python train.py --d_model=384 --tie_embeddings=false --beta2=0.98 --steps=5619
Below are experts of layer 9 (counted from 0) of a mixture-of-experts language model. Rows are named router (the router's row for the expert), gate (a neuron's input weights, with its number), up (a neuron's input weights, with its number) and show model dimensions 0-127. Each number is 128 + 24 x the weight over its row's rms, rounded and kept within 0 to 255. Numbers have three digits each.
After each expert's rows: "gets" lists some tokens that make up at least twice as much of what it gets as of all text. This comes from a sample of Wikipedia text that the model never trained on. Tokens count by the router's weight.

# expert 15
router:125159131147091158094142143118098116129160155138116141149106177131100113145112089107111151096171125137125125180106106116139144104155130140104118100067138131109054124109174120166181135088132160129131132149107096136133114132091121165143081134128117106129155101128124121190089110132093145113135152115117114159149124117115153100141182141131141117160146094165093149143129113148112147155127
gate0:111107101123119124136114138138108116131153114121103100122145166121089145138099131112098110138155149183102120137080135090094123147148113134086133118146122123090119114158149111133123112138121086112143144172115111124146164154123124141121159116117135144153119110121159119118130123145096158130142118166135136085139106104107117126143143130175196114194099135165095119138123089164138132152109
up0:118120116115124128142153127122144119118084127119161120092116163144128128123117130136072123096113207128099137155146161132083144098126161126115111142108110075133112145149114118126155120152140145135104101128154117166148093116161101132128135107197143142148143131116169109125091117143163131137100094118111154121109134145132114146162146144075149123115083119095136161195152113123120081143135
gets: ",", " with", " and", " of", " by", " for"

# expert 36
router:091165131142123108147157152163123104084106151135107158110128138121121120126149098142120157150153156177135116167125123146175114155163122112138106124103098147147123157165106136125146132139130125116148144124122164119120124116060122109118059188147101155143141126134145144114127080084125147131158102107151143171115119123108093096095162187106099138126123129124126099137165141097149102148168
gate0:129134140091125166150148132167119120147101070101092163157120120155164130127133080114106159099107158139100118154146144105111124123131117134112129141122124150134119142105138134096150098134122152137129167136112134104093096121105154124134148146124149151137139140127117145090164125113108128167115122147139129143160162137129152163145102142160127132112145054132139119133126134179165139114173
up0:166093093111074127138064128139108167147107120122124155145129123135106160150133124145120122140134183108144095106154090166145162154094127165154091131135069157082118135106113124138135167071124134115123095123165080081127153113144146134113134143133151091160113154132152115085112092091195117093145139160129099157123105160111124093060129096090135117128158137113146144121110131124130148138124
gets: " of", " in", " for", " from", " In", " January"

# expert 10
router:149091105133123124123104128132147137116123129075181144149130130128113157135145133118150143095129150128118141143126098153129143107143117140115105104146134140137078148095105106101147099101113095145139133101073082154127153119119142135160151092171188154170143106119149131161132141132082155139117147153099120164138130127162120096085098107138135109104156142114119124147124154105173118141135
gate0:140133113095166122077157095095142140136136100078149119146150106159098133143148142077148139173134133121154075160118147136148167131135132097130138121103102115098100130120121131152153140185116137128156101126169128125174146119136103181188108134139147161138149082180126104134159130134154141143115156127142090126108094114117121095132106101130144136134179105123163108107118110119116158136142
up0:130095125132195142116145109134117127105178077102141136102113115094107136168143129121137081160126162078126127158142105093123165132091112121164110101135148124117155096132099095116141137155094125127098121102109099077140168156115141126106127116171119126138109143107101105098158157141141153108104091145105142136134096147165149090123154072140131168158093142134112122137160129099165141116124
gets: " was", " is", " as", " were", " are", " be"

# expert 4
router:119143154115107112127143118131102126098157098133112132123114076159154086118144152117145129123118163079130141124153123106147153121152171173104153097122130152082096161076131121066104108158153130133136128158147155154127151140114119133130161139069148139139142085122151086098086105128142134128113094159133158150158159142108099145121123114099129092117104150140126117143108141151141134130143
gate6:154137145093155150138137080103129136108132087170115110125134125132164134104095137139139101122130084131123085140118093120098173154109135133122096097112152182095116134142142112169138116135117129153158149161106181116095152143129091094095158127130172101135094097132105126056140104073100133097124153127127120124175102105139117117138102152097103142133116184130114106156157136137107129121173
up6:113137148151111110095077153115088133110120106100159063127116115124139130120119127121128115138159132125120159124088127135144123142175118090095152139126113137102150145173097129124142167122135145108112126102125127165098159186128112128171172120144156182055102159140121122093126134110135132101125077147100109116166144147135117092152133078156092139153149152112140088123080076137150107108142
gets: " 0", " 1", " ", " 2", ")", " 3"

# expert 18
router:146145156120154095109135162123154145169157115128122132130105096126133104084112150109097154126149142090130150172088101177107158169163130141162147130146147118151155126131094130101096154099135140130161134139091140143123132108162176146120159124150149129119133120142156154137096160120149113157128137129158146162123135115177120142077090147100152120144159185114149122110140071130164114141144
gate0:133105139134175110127125126125105129149174094122133114111126124163117097118138153141148089157148146177100098172129117123072139122137123103120151085141136158145146102122196147079132116147117138151143116139147131092159129147131166163127124092108107157120159103105124173099148131148072103138125088119075078108154128121105162136151137122129114105134134170128143128110133215129094065145121
up0:117145145173088105184096126104137134092121133128160111100150097119182131132140126138125133139142123148156144120143083135134125115144112143136106160150086119126106134158129121108113119115085127122118137095135135146134135141130122127107137118144106093077152090097158134107119104118153135101134126113161124104093103108115127102122087164038136179113165124146140144129042094121147103129125
gets: " the", " The", " a", "'s", " in", " his"

# expert 28
router:135105133136110146137132110112112090121112134118119089104154125150118154119118099164164135124176141142148112116092144143180134104117138102134094180119099124091122114183121117129125168169123141146149137113092123148100127159158113101125129097074118125136125165193112113131104145138158126096143115110127105134136165146124105126145091084156092105152152088176115124119097152138110116130112
gate0:110153130126156104140137081108126097106138150111111127088145095149133165130110099172139128079128089146109129130102113162159115122153152112156137116129141172133184152120134117109142159125113110105082112202143106160165087134145145093140119155106169145189145192137101110100072121126120113079143165125109151108141143151135114201117126132118118124117116137115096092181103121135145110116123
up0:146091118131098148118156128144096127161146122178125129136132121125148164102153142152119085125111108161082125120163146128129115120112125155111095097117111145106095141173159161116117127113136141097133091094123123118132083146148099126161140100156116119131133113110158124111126122163142120102114116078174140106116120162089127124203146129112111171146166104120111139107131149132104134136132
gets: " \"", ".", "\n", "\"", " that", " ("

# expert 27
router:127132123147136150136128104098149159138158140077086091088150135138151143103113126179129131131162135161124099106111156128131134167122099091105116111140172138134086118164130110178077148147070125081114112113140093169085121124132140113131123151112130103116089150110098112135151105109151116140137119163084132111108116145115142136122120108097153094127135118121148137122084080153102161157104
gate0:151163106105131112128162143102116168163106132129099081154180144171151075094102139140139139138153143161147114123120096132102123125133130166096154116152103097151127133134134144121140148069128112117123132146133136154067114134107127125147099099107100142139131134097162113176097123102122097127178133107139144132163176167150147077126082139099130131112096106151115145151102109147153143119126
up0:145178104175061124137120101138123101165124119117120151117118133119138161129157130138150115163104122124082156074119120152122119122099196141136138114131081120108140113129124137111137175142135113112162151092162107105174117112142097124110115102131124156160118186123098142143128099129149147146136171104145126071060136130131148088154164146127116123103094124123129157119106083083141122096144
gets: ".", "\n", "==", " |", "===", " =="

# expert 21
router:138114121147167138155092149119119118164117150166130114205150097112094121122147130141135181126090119111121118190123088172144127125172100092125123143111122062089107095098117099133125150108132109187143100117124067107137131129146160139118142128134147109089112076122138114149085107123123134124115097101160161149112153128163152147118150138141133173121145120141153104139132091153159084125126
gate0:119130147130165110142086151147103127141137164159150099157115147121072131143125106110132101146134099085172128089121123135158104166147101106223143101135143114144113131116159108121124053132077154109182114139118117126105136124148162141136152134146081154154187130108079130130102126149136110142126154138143124088172104121172152081095124124133173106143132169143125156121105128168108141120152
up0:149153100124117122100096134178121127104072108102150131122137126176135094109128124146121128102118101100082133154140108138132152112157123142114130154142102139102130155139085149154120126105170153095105130089132123140101138173105111109100160133110152136138159157114116154112127136131144136130097183090134098116095149139120170139144093082136088147138087160108146140134170118166157107132135
gets: " the", " of", " and", " a", " by", " American"

# expert 34
router:149115139137131148142158145155123144117154126113135158100121116140105138136075135108115129139131151167108140161160122119121178132114126131116168115148149131108131153133101108109121092146135111115149114114183137090124134095137144148127084161180115095150149122115172158127114132097106146146098138143116104169147146125121109135111120093120101151135111127152143142102125131135114108158123
gate0:127133130151128119154124088151133143128132103134140121118122128182114123122182130132145142097111143094080172128170111110128135157119088168128186099148073091131109177150144124110160140156094150105105129156150162123127144140141112120148117121102116100076123107128141118091092102115089164144134173111127097166104098178122123142112109111092117130125111101135140110138097110149100110157089
up0:072118106117110138167176132128143160140119163114180145148123111170104149119107097141107102159081121127134098137150161105135137076106103118102130148161110163115193130137132086094145167144124138125114088126113126148126135094124100094142143154128115114158105135127151182105085170134079097113143128095111138153111140161121082124115130147118144143125113120135129056141119114154150103101145
gets: " in", " of", ",", " the", " on", " In"

# expert 7
router:103134149130092134105149087144151087157131164118100123107100133144164175114107086118128140128083098127123156104129121117101161106133132147121134078114128138148132103112116164117139161095157133111118117095146187112133104148148120143117118119096113129108108148112114103115127088127130133110115154161156112136152133140129148102105140169077116138133148137130102140113166146147158153134132
gate0:122099166103148142144083071147117058121117155120097158140151125157113181115162139171123125132103128120132102125164109118124100105148139116093113177130120088130126107147128094145122103127147148124137158101114161113140122158138093104132145175090120171114096135162095125114132084116141107136124112135113122146100155134111095143124164129110126130128125137105151093156127114132139133149153
up0:123151068160114121102117115090136136142139157119121110098115099150133118112152114146171130149129111129138120109101107178157141116096086123138126172126146141140111098156127144133095120113137118122108118108129113116098138134145126139173106108157126098144159149176155127124085167129121168134146162142108111093102121143151148108161148118123105086109104105110151137118109090133139174153070
gets: ")", " ", "\"", "}", " JPL", " ·"

# expert 3
router:115106111134116117131135117124140113168147126128143135146126174119177129123156163168140113083117161107120152106112124123097143135128123101112089137083110104114104123139109150162152122113137157123155122120145140139149128138096090145149158107114150120132118160153091115178116117117087113153145152155160109087152107115106165093156164176111149143171102117113125164130133101172113140133115
gate0:093123148107151139152105108058078115146111137140146110099122131097136085110159141144103093139155123152142126109128131100122099149108111139126145136141141095062122145169151075158139117127123139150125079127086108133166102167108127128062128130109126124070125174109151121149114117153158118149144097139140137110112143132132140171122160153152127069123126135161152173135108115119131156134173
up0:087157123103144160115111129126109088125120168163108161131132105128138126156140134130116083121165114197155128133085104112118124149108096152140146167120139085147137116133147153157133142104114146109151151135152159130142095150095156122139107131079127155102112142116109105139122128135147160082156146149123150148131141162167119182157129107106124111124109108115121138116158140118104148149125
gets: ",", " to", " and", ".", " at", ";"

# expert 16
router:121169105168145159132147108142175112114119134107099149105125148130141161103126085094121072136088130096128077114158140159130125149163130145089167110099114138093140108104129132170144182125090148128133117124128108176103121130110109126122121150130156156081104158145131121144171167170136099083151108130115133151140129131145145159177166155126101121145159127165114109103139149088119098107152
gate0:172148167136108151158160115185133132083128148120112120125121110126114139103145122163134125136165163122118149148145164150137106114113144113150087150151171137124136085126054186131158137114076077165119089128134124115118063119109138176153085130149113138114157116094144111099143152147128134110137138141123115148137111144144097143108109131138131156155117088138183117131128139095088153136146
up0:106079100112165088156165157148131127152102119169145137124118112105160110101115135125112129107111144146116121154134128143139101170147130172120117125144138157097110118144160135138116057109131135122169127102115160149143170126120171122171136132155141136115138144110132179135115143137128127103127128121147172128078129125113107142116107111157130135138185094084110116078098140139155098129142
gets: "\n", "|", "==", " \"", "===", "\n "

# expert 37
router:104122140170116111081131095094142111120148105088158117103096124116117120132115112120153150125139153126118120163163125107130142137118143138125121106131103151122122135097188141094117116157146121147120119153173128118138176135130117114147106138132132148134140103117111086136103125096129092163131097105072133133096128129135142102147115113109154113137115147176139103138100171075108116076142
gate0:086125132146130142136119128109101099132141121132099144115170153154151143098136080125095126125139170138151149140153137129135087156081093154096129147129140128131147108108181087080163111138143095145145146113122164121136153084117121168176143150104127139130149153114141136093106127147115090135152076080087098141117127137134155135127157097169112098156112140127137114201116124138139136142159
up0:117143102170152085114114157148119118152088127119140161142124121125144134146158128137086112090124146109110131125117170079120090131109125127146136108136183142127110151118107083135139110125174120137113167105090134144126103129092142181073077124186118109120161131132114094120109131089103099135155142088092142093132147146115088113112173062139136113134181183147152133121145071093130132121157
gets: " 0", "–", " 1", " 2", " 3", "1"

# expert 39
router:110115118129128116136138141118095120113159150122138146113114170098138150116094105104145114124133166129116137078131143111151142155135116155133149153142100156136117161097159148109140101204133130125137115082185124137141133118177124150110089157133082155170120145116147113113107139080139109121148113140138167132108119112131171135113199091099084102096060113176149091138106140123123145105133
gate0:143107153122118120083102184159123128144109107141112139122154150112168053091125166137119091129095149138120112093140139128151117105105112133108126161158133177098087140106113129169097092104169141149089118100100131149165116152171149142123104125133122151107172111129101150104102133151121107122131115122151117123139155125136145142139094111092164139176159164140125138158141115097141114112151
up0:112120149108117101115083099139122136155161127142144161126109086145105153152131134135074151175122106122105164133116087118138143146134089124135146137164098140123100101130129134141120150145080134161154125119116141119074130122120131104099112106145112115127108130134120177133122096135117133074094127124143124135124119143133131126087105118164067102117065148117134143151107175146144152156151
gets: " on", " 1", " 2", " 3", " 4", " 7"

# expert 25
router:154117091137102094172148099156161136160113146139154155106158119081116175210118152108118143147140188143133126099114125156099187129144142121164136145141157130143129138144135117153109132084131172146109182137132137130130125110155096143109142135112130097103176117108149164143156089089110141129151174139135118149141116126137149141145151103124092142126114184100099122131119156114136133140138
gate0:086172103126093129140113108162131144136138138144126113068127162114140063133178151163159120147111150163127101123088123122155127116136131110114124128150121118130085149128120113125118117098149149128123156141125120132113084172181130158133138096106101108108151143122132136140127105095121103117134153131147118157124111113168121189135082187065156132127134175151121174191109125157106104107145
up0:116105142063110107099117118147112145146106071141136164113113109144099098097165109124056162152110145123135156101151095151136132122150107107125127135101129129105127095081114131160120068144134109122088162147099120130135108138100136117063108131138127129176087155156124181138103134173126114128086154130134153137141108129159114143110196140112083115133138130148092122132108088114169132101117
gets: "\n", "-", ")", " 2015", " 2014", " 2011"